From a checkpoint of a small mixture-of-experts model trained on Wikipedia: a shared expert of 64 neurons.
Below are experts of layer 6 (counted from 0) of a mixture-of-experts language model. Rows are named router (the router's row for the expert), gate (a neuron's input weights, with its number), up (a neuron's input weights, with its number), down (a neuron's output weights, with its number) and show model dimensions 0-127. Each number is 500 + 50 x the weight over its row's rms, rounded and kept within 0 to 999. Numbers have three digits each.
After each expert's rows: a language model's description of what the expert responds to. This comes from a sample of Wikipedia text that the model never trained on.

# expert 6
router:519433461475530612421599464641553511487488428439420505517491481481515395526450542419482488433521617494464505444508482458474553534432519460564599415544543426544563508510428437610556564504533476460527516433477438573508482524473481512527485492421518453428650563440516466506521565562486539473493476521490496525409514500523460484511550525502562561558532538507524489483492545448542468461479
gate0:442489536481507499419487539499441439481529482470542510541557588389546450505589541472585475553523509499424567505467521475588496551471550465471592473616473548574466491468540519469572505526549489544525539549419508442509425587566530570458549609499536582496605483457530548446485403493481514542414419548517441451459468491547534510490511415420460512503501504537494559466495510401504466425592
up0:455484474466484484439558396500474430569564515502436559435474476511611496419572503439506458523472433427496516566578535439539509377469592500518532444503420418486518494472563604514527396536525515519542422465519439526465487479591484511439549489472534514530568520480512502497513454586438489494458416494523520493560526425458505410513588495434495564475438525469447619470459513497462433464584
down0:475562472452562453522505554514463485582425502551578468436481484440531471468549471595469446407476456503550439502486374436519481395542492527448425444459512534404570570470467495551523535542502469531623567529468510512508535484568477453460571514574465597484553471490447491510498477561486473496437433497360479660523524465438531516565492503531498484410521416552503517506457518532501461475490
gate1:439426524578500504508444581449514455521498492565543385515576425535509500541453490465555442670499572500495421494428511500438478528536461532536498459567612546540596467493480429437511445422514557574494512571495473459467495475632496498471483455506431480477515512501556542486524500395514560551421480477451464479476465552546459519511484567444494504392488404510574464487445421508467497538544
up1:539519506533499519457546504527468440420466515542501541473479538508608458460563512492525552445417419489517494516564406503480508373428548472378511495511463559441500490489485493425492575460535522520529397610503551498509510470463504432576430469512454552418403443456533492458473526505574449558555488476548576505400467455547497416455590527437432550533490462533506461610508454447560459556445
down1:545433496444539551534498505544610517492538423572480489553476522457457573562532557384413429482499428527610447503538511550518505514487417526440522420507483445473478490439488625530585473498469571535469528533430457491484546412607439365580533508495575528537489547406487407449479547486594494508465476500525470513505475543459430513454520459473551528458431453510458505510471535540504422497464
gate2:546516481500502457531515530456442521430540438485482466556598503528497475548483473447531548470443602533422453509531589519469479413426472409471491506516501547583547531454464508477494447516473428496520556516529479496589589592529456631496494486488468505498498413533472583396570543524529485391463511455650442501450557463476496498585470478492528491523547503584458560469438531544448404412538
up2:470526424508497489510489483476503575471519520479429489451606493517476411499491463319472526457498461457413477461438470604548519521492392526530445431476501530569505533482505505494477454555508489569503511557510550473398536407511565414484512502586542411532552490442456451441521525590427490520458537503577448527507535492497454532550543419453530469552517507387579545585475461446523587471439
down2:510438477510474588506498515484555477573536490451426471564565563535487473482505555419517572495446501540446576424477495463543488428547542445509457514469559477413462462486544490480456482636560566561467499551543420591434508452571521460540487490549523517453446500445462451572532487525442458500392441567530529610464567529385452435537605473541470578564479494482523502506509516428522468532391
gate3:465582486470410492545551534513510573532487485602551431593474492566478548496497535481568560492504507464497573496448506441500440507572514514552477474563551424502477455534453477580631476504490457452455394467501530559553458490493618598474514460504456472504524485449456495560424437434472402454482511466435554372426528490484539533459437480486463608530554507498494497394456546531452438449449
up3:524476551521426490577568469438559459464453518492529425447474540421457427463494498459446567527494519490496587548453577559490571512537583443475482507457484479496484576452544523551528486555456545437623589487483513558562490512505527538574543535610537505471400485439495408564505565524442590420517538491582473479558460505522510538507539496503538487594495617540375453507544525466574424488513
down3:585505512554533491499491519550502491515566486514497440613529468442565498498517536525528478558511464517325527468543549467485439544550413498440373518516464496549550500557506472520533471469467512497486485511528578491488492621449559522431401478509467522498535465539492555479485465555490507440500624460446517529507524506528524415479438541460427357456624520468451518406423414575494457486477
gate4:497491487556538539495515556510496528558572448461413511401441457574416434537495470529500517467431554479490513558590544501485484512553542454480583471525509486464422465479389496508537511490574630495494513485487478588479421524525558607533464518488520503567541442505403469437471431596519444509506486566474546414420488496495499480478445551477621546486426465505460398587420535549547436439516
up4:577510527552475488506495613510505478538515417489447549448426414548408442471495501463422513441382494456475441476518530501523467438588561482431528480438543490477442581496432524450504455404535530532485595537454440530455450504567536564429445467423431590421504505505541427429464440494474426562489571517527444450457512481506532511431526491462549494455439511430507490531430524485576391447457
down4:537385512420628537517522469521551512564449451546513492569525526497419436433384429504551482497546500527476488509524519594531490517554485511542521498417482431467465574574411524509454459448513460504476432448569553521415504470433606487478407566451475499494501529534580509531491488496459434554441476604534551480440533537510425447496564579413624518555505492495526536504452529520566540478452
Plural group nouns. Nouns and plural endings naming groups of people or things, such as people, crew, members, children, players, -ers, -ists.

# expert 48
router:559568418574517432434490467540502501451429464383503500424508516491441448507510628560518565488533566481467517452530540498388532578454497481524531507515552496537539380526424405504554524440567498457554536501413480588584528510559485521490528494468594468479610566407515446491545523521522512473490473470589546427483547547520489424530486518459481470562512526584522508606501488519537511564568
gate0:501493452546513504543477495487496487503526449481504541483489520440559517563538545479509485476555451410521462494457529490484451521476433459539511406616603526529562457548480416438407565439509499546475579448464441584493524521467444582488457389510439478544551581453462351574595510430538480595528548444500503489449533562585556485469416592469495417575476469538493474494530496489577512499443
up0:507457554430577520466430514511480522482468478520466544577528481485452474461434516513517569559467437483587500492539438445549490538525505529480560460478556506483522545482359540574521476582455515453478557523495475490534452572527501501453513554404446492455392452502454578450520494516511502480445506544482553517400429387471423536586500458636509554439508531504680512491460436468446433460490
down0:479566564526480444424544525475545534477477494500457547482511580453520483535525488508448555523465486491535526582607571493628513545548531522536486475575448469479441510426447565516556507454524569490466500597524394602521418413553444494397486500480618521509454565513560433419515474498472549475523536521540491563438466488471551473488527498472571415409480569589396469431468441453499456496471
gate1:488572468514499477516418481552542518516465507415522457313445469410556391464507532583548567486463473478447554576463477517533490516510502515504490460495494463469524503495449491622479417481435560491554483482540545579549482485537486489477490413488491489383552486490463481522540481492581402454544538528539517462443464653440510428441562410510539467514569465553501530516549420507505460536422
up1:486529530533447474515500413563576485572546486503484481406503398493496458453537509513580576561455494527487576547392526559506527504449491542575506501411491441460451456497429578598529510448432486470595562463446514615517571467477490455482447463524523525405530487435508553527559462437434500572544511457510421470482471492424518449457665498469465442520499580565458465476489559465471494524442
down1:467490492502528488529647470518470573536516488538528543457511464509408537544525527497475520550521486487499542481581423522484444550434533391509470514391467469620544527554533507508553449523571456554473551533526509530555467442584517478481568546656450470537411546479475475482443533439485545454531548481529522542522422532412605528445518583415388542520547484474521503484515574463459509576435
gate2:536548511558527558564483555568477481450479505487431428470493469485464467649510545501553520463434543478499530510493502426510490484535527546548611469482519416482518594477583491462577466503506565499457478467469498491539454485429403504501485566478422509388496513480404538476435498476435468453509484532470562540401614515408554435522565507505429528430481573586458536560586538418437478573532
up2:507433523491549513545539524518427532484556521477492418512482475578464432604520481503531467457495486443511518544432489549494498499525481535413435503482535486540509564469482534411536475521495658561505436461492589431570507541491516432544586517463514504462483363590474509472456545572459443499501406502566521647399441532467461529514517412495451522501463556478516415562440434415556482525510
down2:513556498462555458566516504522549549635459527523497522473526449543442544451609498486494475518406523571514431536585507542463506471506499457400561483471506494477538499468421484504455457477536417433473535509425460530574518489542522398483494530487503510509539531480515465571498566407437485432371532537429503460511536422556507494667490430537496509587441499506536599506573543595530426485499
gate3:488563507498513489479451512489487463468602496466470484449581543432427397522501579503523564529459501570403544512504483536463451432526568609418542448568543448476458445581563518555547481510518591474517555519429509619479532480553490420474515444391463490494511447490549451559460452530531556538494574469518472414433514517430505514514560507451506514561358460434544414466505554436476483559520
up3:522547450510393484442532512523529462496380546477586339509504525577435494510511484516543479469564524467535562468576469474451538409464556602437520522544586491634481501547482536496478432383465551527494540426479485570490488467542460491511471484494554514479495544452465480502463465515526493481488500421514499604590479488480470580436415529535504489488593557590425570515459468458516441540433
down3:584578451422610491564566554461444438540539481580461454494525558457477513485450551416478506596449411401528475494442456542546349555511498593523518458488479501510483521475487456513467437591463493553594504502488488442490487464458564529500526451480507519428540456409544497487492509513420451514467487474436517450518457635389470448472489418505478512480525510514398492459443461474499455468573
gate4:571543457560442569515488540584483491413439513503475526630645451473478475539489468457471386533465482481359515508388542509468470452553484470528550520479448472470430561536527485394523515522514532499538478486503495546507571520384488566560526538563552522487510521531495490546548484456487515494454406444478452576500500523426499449574560524495537465509423527414417534430538505463454578489586
up4:485590520451597456523578518508582456485559515578581679524507497508603536547502490548524453410439438486444446514476495527485520483473506490529506571488517548549448582427447451377593457558495497511465538537516560419434555432421538512545475438504510485467461486561568536456503539497506572508463454564477537541548450511515534498425465506509469474435540579416444495548466417522461450488549
down4:505554485475491539539497497462489488497559458470552552518484528474497563484512498475533525549493460425455512542584541500447495435491521514478536601476511532514482598531542607496514570524465516516449531497459603558453437511638568424477505472556534534497501446501526429548465478401540430518526448566508490632519572491544453457544455518551586481505457530561398501430608358425545558488413
Name ending syllables. Word-final pieces like -ra, -e, -o, -ena, -ie inside foreign or unfamiliar names of people and places, e.g. Sav-a, L-ena, Im-o.

# expert 27
router:577461581443539553463463481590491459415457542446513494478547426485556439485434532510477414489466576544445486471509470523427584510418422487525512539486608473559588454547517433536564490384592528581504481475436486492501540607449531535531513428452459451454601519475566504531593565515458541464503491488599525536478542441435537488492616476486446526578537532513516471566479488458514463529509
gate0:506536549477560489403498528458527505402529545496462485545524457447432419531538504493508456610550507456434464478458487457514458437562453539464561551365486459431425553556514393549573486584508378531547478501481560472487542542538517561571443474484506524475501536394522444538490530527505488449480602472564520579515494569448478463416483442484553486508522528568527507622573509507432555536567
up0:497563521533461509404514439383613508479432543589500584463381448547502520489516457515528495499528465549523455474609567514456509471474517506481411429464489488520525476567489479530389519509504500481531593456471524556427530510589483519515507415514506511458503436536592545515495532536475462546477617424514573532452494496566490559501517452539622546496531497606455550531599452464437568496554
down0:473489469445569569627540545470479557514572480578561511441460521443610423473555436468456409464472541533560513493454475468484545501571434497439482474458489497574530543451541519514491535532524568459532522519497488491510471574446410475431437396554356546462507476646496562459564512536498505404487533476576476482536510454551532459544487479496578570465492435482557560484532465448447507442452
gate1:558397507535385469391534468522450511451454523566588499625529564542415511530494530465542529513524463503506566415485484453457478513467588540449548553514546485459566440542508542477451494496518474386440507510490487503520529536537546573451560516508465417444495519401448437487577424500487523440406469448551453537503521419540477426383490530493556482437544524556503405522508465582456474476442
up1:504466516535512459441443477431471451490516492518464495524540520392603583584521633547487462605382471400536536533543571483529552558607494582563499483574521537495523513465421545535475466495464449542518520512404520529536493492516568482521497484588503465487593498505490579489441447544582508533491505538486538418498541445495542421514487544530535527460517428498587428492433530546448609425508
down1:539538517481543483553500495462496463488462511496468503540562402455456436466430482552450491482546415467421551494575446425636507558361553519472478507447478519567481461444616524484500468435584547517489508579455493612456531615487523562575388530554511534534506480524425514517480429523527470490446455385617528460492469442498522509554530530489514437481513481516453512457488484488516444411558
gate2:496510486497351452466505463572455535587496400467523497527509495514388547494507523561552501549434486510476570451483573575514513531452531523427548505563499466552477569523418492570504511503558523537547451367578498598543476474539532553549540492551418460566530487593583542558464484539510492468495480466471451541519570563479503498520478455440519570570603502575466523457433455506586392464525
up2:434562468526582461554452535437503531423452514505446467498526494536515469508501387609536510517452430444483495560453465539477463496554508527602558583471493512444567534535446490517457527409438599487487474584549511589408482619563537488499484524563488432440470443456481498456425441461534429462504526537510484400442490562563488459520465507502592521492460423472548497470624450516453563541437
down2:481551575506496392505548559458523594516464467526468511450467581461422476472522593544508497502462477491598520482490518535577537479577558513512488466660447410592432461487432426530479447566489463500487456584473540582529507504507524538446556529459488510536457484490559474487503514456511475397499500492578489429596461551508489412476466507443524588461509538623601440518520482509526565418546
gate3:531496428495452522462494479513575518526433514567612438578497425466543459533504543527539489516482471518523466420478496671448549585497453514445471496507501523518544569537479536540507524468468523475454448508481426589519473550466452479546424476474466409533479563428601501478438469547402516473539581548499573535486530592553544515422528418539434549524567487485512624455572393510533498446500
up3:483407498571457526475576505551341576422503498604534398507571458539485467468571598390465439553477517535476449503588481535418530495583548526464470582559449532547522539456527560523525424509555530512523482543518474475523507499414501543537470523449478515505442435523536479487503451430475516563522493506508481531427430515500459509543416453460499455533431480548530473480361541486435543594539
down3:511415527503410580440473541410433392530536495440471469391495477531452515460574472525551585450465479482494562549581433465407468476527550490460490500499493551537500477592493514601452489457511534581526562492626455479425491459558501562509500593504521510543514566540517526397423552490467520498522427496494512576553476478488534439379458486457563454501434484514461562403518466509510546498578
gate4:506436508511609475417526486484495535575503516511478427416456509549538582456464493496436578403417499446415527395546423421525442453422521477587470539513598528525472460457461499587531613397545458479485532501472453486552480480504465411533538537482515524552536517395471570555479545464481482449483437478469550528487505439529528470477525545521515451582543426522496415503402521504490476421579
up4:477451441556531568568489532497523552610380482466488527561489471515517521504578507461470520499538571466540489490575453474453512535580486508557547470455515454509600528543541528471609538576537497546450551552513500446412508472388462415513448464515513459407586598479406363483542465487457408528558497536519485560454526432487492481527514558517525507526480483450431545500382490435478506588518
down4:468519579532496571480530525448491417512499519410526496551464522459478473515592509479529516477508482483435491499556487537513518487479531557456468479516482510561470398497469410517606627523438503517500563473545414426512509621456533579512476503538396379425519587532558502467512539436476524634422538497561525508417471463468377468515513465478518557430518520579595497434541551520503507551485
Generic head nouns. Common nouns ending a noun phrase after the, a, first or same, such as time, day, stops, route, towns, part.

# expert 50
router:529485478441501504522561499567534449510468506484434471417485453565496511531527543479485512517468638544447437430520560467332532562470554507515510510468443521611523505508540477509601583478581559408468433528427462502505508500542530497434550536483519395411567528410510487515526537543552489399504456396532536457450580476537476426532511433501509525545501511528552489605529527527586453498548
gate0:516471537497556573500551556584429527485503561485537388461487512477443510442500515515391517504484544544430522498396609507557459509454423555443469508472475445565486416558519534555539475467508542419536377572554446422438499506508517449450544486538544460555466491533503476478522510463504560507474557405549544588472488638522537354492525461454504466502488505508585431405511470539488497552501
up0:436555477462503481477525493495475515449419576507534510594475383508612466506478503550424473553490445531554536439426557467597504468583579474489462618473485498466468529533488523539453482598548436517509553509517484473435388517490471537442409455400473608430508436539468517484441462519565520526480611496500484488512566545471465493531603429390551527493506464459527521500386532506510516484518
down0:477456479561509575476499497464528450605530465477598465466492552508547582453562445460429558418389451426452542485558437528436453483404461506503541545458441468499530477477508531613449483458518512615520556456529570486539499495541560495583646483532529488562509559483524512501566431528463500572549438469444443507527405530496539554533442478529424493527477575554466467502449524447394464480490
gate1:388495476505502607496471525583559524510485455485482539482482451409435405495404577465550545406402468500499474535570512536534468525463441432484571560551474523500508458483428488479461490482506430559472435540485544556565470554420564469569515531506423585441508465461522569517390459516526552508462483495471533488476402480535603415433421499512462602457473525470496456577490423494428513546470
up1:406435406525425554539514563491501529474503460528431401466459449494471488541520502428446555522462456434472445501452598514455410530527498482515463502511539498540565482502561555472546503596521463454518419538489433438402498469503515429478438593485476458419496557490432403498443559447391481401510462412514493456480457562404445537535453454497456586518419507500505441563598490507476492484548
down1:495501429532525557453501511437499384509480494491546476451568492520550536467426529477522470445484488430473587540425400532429503515497476482501517466552568529465639510490521508508493490558506408604502538416471615455421474494474553448537485488552527406540534505487456482583502420504405548540560444481401536578518414498536582483614484504475453518522498517583510445551507441543444599521489
gate2:426559555501469486528459456514561552472592539346498543522547560493545523420522463529514529474375500487458453508485471533490443502461540517581513585531608557486530528494396437571458452526535392540513512501494519549455486543519476511472490543427467387530463548493484394462573526474509543399485547490526432493380477506441503444570438488565482441532482438517508435587424461529488542500520
up2:503497499466570523563498510468496526597456510512393396494452508472632399514469501569643508521561519559487489513467403485505483536536448548501515554447503469431441505494520537456463552559544408480483514487496608486488559543508460556442512512484433550454477509460442525546536617518510541551550463522478518619503544521405544447424458583454387529511479574551480491555449503505432544525496
down2:486515451434451503468530534516492517557517452511497620466455445417528557536513570555517570512525556577437502495570476536427416569539441468584484500450474520528526589577517575465480550449429536368470452458477536580523510413432542448523427522464544454449378469475463458540580545541500453531560507466542521492518510467540479456460529511477597565537532540449521628464551544526511414534528
gate3:457516416517441524489567526651504577501424533425522447453529555485363463461534552545469539435549496396462478570500556498491501448535579592555462535525454554518528466488538490553520500521478582446525464507567449539516479429575499613464468436447438435540526529455518453438534534465546563531485611407569445449444486538432455460489475491533565428469528487472561470482511521561537535473493
up3:558504493506440463527506478538508513355480465562526413560505512397467463552541503511484503469435499508547551468430531563540513504531536546474515513511414501542435456443522450598646572472549516469531470469551547482543522509495396531392521548581526563581536559497507550508534456473551599529479490478567538589514461471480539391527381515518540452531552563424486522510524472471586526458583
down3:454456543491576469507575533425443490517476472473539505485578505457532562373479513511597530488400495454541591526462493535455436446476488546514482487512519485466490590442424541578573476539450531520432567528481528570497481515523467509571523569451548559507498583525418453388557610520520518487525513513419546536481568478539592451497490523524545625431473362454577555497543528498479459518487
gate4:415531428525474489419540490537480467541539540445532573509519518569467444546466458450569450539506541528463563586485486492456487534483538465570541527549424415534490495496446477566471539480487428533572450525496479483461458505486561494415465489603560424480545441590515386537467591627590553493553508576492515550511495470474486457461443467552517436505574594469344503584565515539492522513498
up4:592513421517487455520459544541536496542473548504495441466465434499479413556544568561463521553454466445482481470564452530469606505465491664473430516351500598484449458487484533512539467508504432469474453555459490491505522517478476470536515459500519507447490492498571461483393575534428513486497570419512479455486546535479428487394461434477431594490345511469504480489489478473458497600571
down4:535526551486541561475553454570535536490445436444537499488494449490513492418467576550490437566490517558518523500540458609472528523488497466476461532459551620456464620473589546460564496456579522453416564469522482437526555490603504553493494445505545533440530561541527496565470501528440520538560509437541533451483518437455436536516494457458363582621413492404564515566465426485483486558519
Vowel-final name endings. Final vowel-ending pieces of Italian, Japanese, Spanish or Latin names, such as umi in Sukhumi, ardo in Riccardo, zo in Arezzo.

# expert 40
router:574512457473504555536523501604453486528438513541480468504490530556412492529535602456540538476429568422418476491446563415385532546447575474534540500488440440590553500485479486555532553494550569453441413480410409568551489478506517568476523489425532415430547561384505491510509548611535520402520419481605513508481495513519536479482530491511475481554502556484468456568528491489537437533561
gate0:522565575596491533487517526535450521528491503416424480605492526544539579625527424500524514473554403511563539434497444561442570610496430549497502453524450468565555532501557484434474506435481556489538500463503452499518424500486476482545540499594493523374474473525471509556502526527546532403493448498464546429452498401467625545543445510495478567536507479607448487574520536489579544542494
up0:483480489443533477436516532497520429499563574524546426410580438506520479384476491575490378498523518491573542457622480600516548448541512472479461480483556493540428541496440507479544466494549437495526480500531529571441501516432490457514493611537382477496495610496485506412507464431508485479480574464432453541552504573489443375548518526492602439538549581483537527477564505478464498510592
down0:538525535492559510434436470550510448506555477413443501415499433486418577443512517521501480472507504528516553466498511548588572513576484484557499467558585545563463484434564570536565530559541429524521588525423533631488544486370503503481560483554484464515474492463456443459512485423552458509533621494487546533462551485561545613579587568508461433511478541566545511545433478484450409499498
gate1:453548499562490508448505550500468492518460447498439604403533509551497449498470523500528512552460466487541449496587535555503405459462497539561521438547492490484563554519430471455460497479477417579447568491386577527525459454545541438448537428519575483499494528478462489477450595440514445363486480584476581533510468452473509458475517570457456470435432518427355416520438447540515570506582
up1:494583560549510508523393524519528549506451502468585541496507491499549557396457537471456543603469551519472462497590433531526575420463489554551566410560480508498574501544590522451537529572504556532466547429522544527510556530443520558508468592435434507524427457477508510491523487492526544533463513598508547617517574457454416534548582467486423505456542486376482461437437588533534484524553
down1:517453462522478571515446414472486603544598517523584497492443500523513486452503527480472506508456493534475539470503531544523505446475507559430497493529491564573478436549473483508600388419491546630586632540438473530511530517554639514349534464491534466496493501478550537386434571456557464525567472528528475541443580509510481509449499594515538510557493561444461459483498525492477476478421
gate2:554459515550474495513492526535430537566455417498641518477499514510392501490478446467431556497541569480517515494446554445473493490525481424445567525472495425565524359543453524518625411500542527487515477520557462483494514400527503402548547495432530449544476504458620446485607496569461534473514525518603455457475506575509500442513468507484584507466503422442470560446457519575546409505526
up2:573507470512514588539519527572546493515479495514569534472504421473456442593459466549447486595578539423441512541441449461489525526512477460569445604529447525509449516542552473458561523504561469574470393483525549511535475559453523564488502472489506584501464493520548503581460471482479511540441562430504405568463496571417587550517406517423490449526435515505520598468477621503397542587550
down2:497442477554557604459557543450547410536450548532567495471552595483481458545513546492512564550495603491579508484515448522404507520425463483491354496455502475592606576474524485479483407574550508439486564527487530503526469529495554458500535499573526596557458505525439520507472490507455496488503473440583470531542453509454470474477592538449427449570413469503468581448497618458458455531444
gate3:461332492526566487454493571511532419519471458541466561543504455526515558511504540483457480424513516456493473489351492491493555553485531532534620521570511565526541486574561491524479508542562481585487591505414497540438570490467530546446513468446442463510529438478497480499450483565460549489518419619534529528616456464512550443447453507539474466508500554451531533467433526397527526447623
up3:483380517565506496504530543534447464510430493555459419537435544449469601520526508453462473558471565408466511428451589470461521583528585571574524473498526506445619457586420568531426444535497452563461540428417494488467478531490553577397513450507434473466451438485521490507512475498473500495502504534507512468500498474470557453497412534536470513518496568522602503461380578507533483428603
down3:508514515516497446475522491558489551494552476509561540460526513532412529507447585492554576566426399465504500416597509412538507546609478546480574489566509499431631436519459520457505477423459581515487545423504490494438456596469515487427427506611462530547461531555507512511509500466476471495521520493449430458502450586475509498505559558576591540490567452596502359534535546549459488468515
gate4:415524468509545487532545383444542541471423476447486497564566492523592477554498480457523475411485555532470463415576481545533521419390461506533546569505461524535452483505486525541488510541466438664519485526468383543514551496512592524446527446490500523531528458571468569474403518604448516534500465496539485443491421546541626461406457430523493416543500471504495477479521472405477484528513
up4:427502614497523414508563520528469488533480548478467383497531476477485524429415461478434539554464485596506443544497453548564483468428448501568479505413492550521490513505507513512575448477520538498431432537517448454473550396473623477415456528438588521590547488489473441434437533490385516498478449530625530336512558495463506507509530492469557475535422484519520470502473497450529523447472
down4:535508554554559520482481512568503504475477560466468496462454476529602434524467449410514559462498469530464482474420457447537459502544570530477502418542548487505489465475544398448400471475639559529505542515576514484621591509408483517506480534456434484503459500505520504462539502438419445539513446474542533490462497592482536511423523524446404544503510503531529364531518507380374531419545
Final name pieces. Last word piece completing foreign personal or place names, e.g. Niss-an, Königs-feld, Malay-alam, Yuex-iu, Bapp-i.

# expert 16
router:557498484487494534404526424525467503479408465463463464431544525452520485544495588450472576458468486517488476477412471486438510573442474556545512474501497460497517432551401491634471494354511476436479421515512496543563547469502419446552548442467492453456573603461528421543489545536474470503528491449534604476439550581468471503395564547438547550512493545544428511476411492518573467575524
gate0:384502448473498508562507459525571503591533407502479564471471448499608437489473476514486557550561480572444386559539534525462506446476465563535594457484539454510495484501420552492440503436485409523549490592404536578524481482485524569535515439434451471454516504436494549423545442475522505530500621480522548527509507539571532439383577535590523578483496492491466472495559511529513472619499
up0:465389523550474526594524557491483536516592515528408472481494456458513469484444499450488564452518542643592426468506616503524488558492480522495528461502547519502509457506504548513474533456550531568476537415503438546470535494612477578478546569387477538517573518478486434510520525381438419510514475435504475451447498495581449499553549546548500461427500461568543434457437482502466540573378
down0:497528486497420510558523457458406545503536491483481531491490552499428528642497531407546401546517456450503541407515531453520519482480487508633500521464536470505503508603469585492464441506462513543537515536524445509542535409558533458491587578579503506555504548417500526521520503466413516556517430470428456482529521447548420514443491397490523509437556456619420565564514533412512515507394
gate1:494533485484501424480576400518516455401446503465394601476491505582460507578439533508483549436525521485507500541413525550454454477583585475517488439523503473517549543478476474505458570573405466524385465512518424482475527414458499530445526504401495474477538382472489518518567540401519540552541498563573588451483563473440514562514546520504659451489501567522474535534453499511530515529455
up1:462528449434517509495562513533567445481497458540494535452558502557523436534442637576505524470599450492518555622372585496516421487523481547463501514493466469462577594408470498541436556461541493473498473513471530495448509407468516471472603470515476502429586509572517516502509417427508529608508516402489483539511549554559554470461515576466512466442518587543414436500502428528479546471535
down1:437535511543467433450502573457502473494437479466538562551503532566410455455449532421528454504411494479559500405439557433517447449565519461417569517468547532524503544528534480507431456530396543521528569550461518446537459429399516532456563554514488500477514477615522513475588559437504496469572515492500485412556568515496455577537518515502546463525454634449432528472479411414395505454475
gate2:503538530461492516562608427413364517452557606435456506429539525532489347603491511415485603495456457440452481461518544464514512514444506481539440488539505433467440484464503528374494487499538467456421468444503549607496514560518529504499463517514538464491500586518555560507470512459465453466574525486487555562461384497519410535439556521422501518431507511480453526464439536458448515507497
up2:478563514456462500511532567536478583492616467488524526416518499535487474428507497470596524515407607534399487568547542470466483523558458558461486540483532582499421377515494555556449486518435478484511477569494449415563510494498505432423492482553511454544546410519608543517431529466478461491539493458524447519442565531602515526556476417500527414490550488472620559489575407496457460462485
down2:492438537545534444534446531501495610537553573481470553539517502422521450495525503495467480480423512444428525535523515567566432453613487414536531505548565449475477546545539501500518481496486564569512518470497448412528513437514509650493522420456507437466442362428506455543579471442538543588447521484504498535562538494547550534544465397500517417565562539462593503559480504388533469458492
gate3:451421443514518530508572547516514454498386466536515449528515595511513447548474490543519525417456516442485449507424482421467505470522545545535561640443544489509557491582532552595529518495580504517420567450536500522492610465421437528433536492446472471455560496388500456568529490486546511564578561476576510485523453479470566471407542574414568530436573562489507540531548486413515500500542
up3:424557438589431550391472463491480534452508472459593545461512550378525483455540456490512542459467538446529498428409540475488496430500501518544448567494501470490504526510502550522473482569475529526531616510544548514564540507531335558559508463523497474437572479484501478527453494474564496482575544515568479499539579529549567529494542662459584572525552486468517520534496501419563598546457
down3:504495534430493404467472448509457478510509601482498474498456485500490437573502488534404580445542510506437500529452524530507453528540506540536495531516481497541407428472548627609585487539560479630496503567561415447521523481487431527442574520471457516498486464475522520442473480575581505512501598388459443520463562501442492493503450529514484466378625512520528523459567429529426583447482
gate4:463462524525422555406504510535590527458488466530414476446531510475629477540505493526479486550469465484442530519461617432430514504462503668526422443516441466493526532561473507502479534512494472556496466505550518519491521507444442411492522454491456444470603525476490526473516437358436540495518527562514596461568505517506533553490655572458573449499574483491527504515417521515532485443578
up4:584544594502538505574528426439537538427491581576503516450516477524424521502536421415542457425490549499510533415488471634511529428522473422487551511451474470560454515448517512547487504512498561470595545446502486521486534518478496488400429559526455575386480531545532567497531530488573454476477494338557481529442536452438503415467500485488519547491478568418541579516493439506517528553412
down4:546435527494573558452496431517512587502509445417509473485541408524519489505412491504456463419460558519487496413517446488554560525531510466492509476477563472504455560452600612577464502662467477490503458521513465524595501502538504532545512492530463612534478424570429461556537472500591518523571547471620424539410433513473555488552473509475550554555517551386501472495448476496446453530480
Prepositions after verbs. Prepositions such as by, on, from, at following verbs in narrative biography, plus mid-word pieces like contribut-or, rem-ark.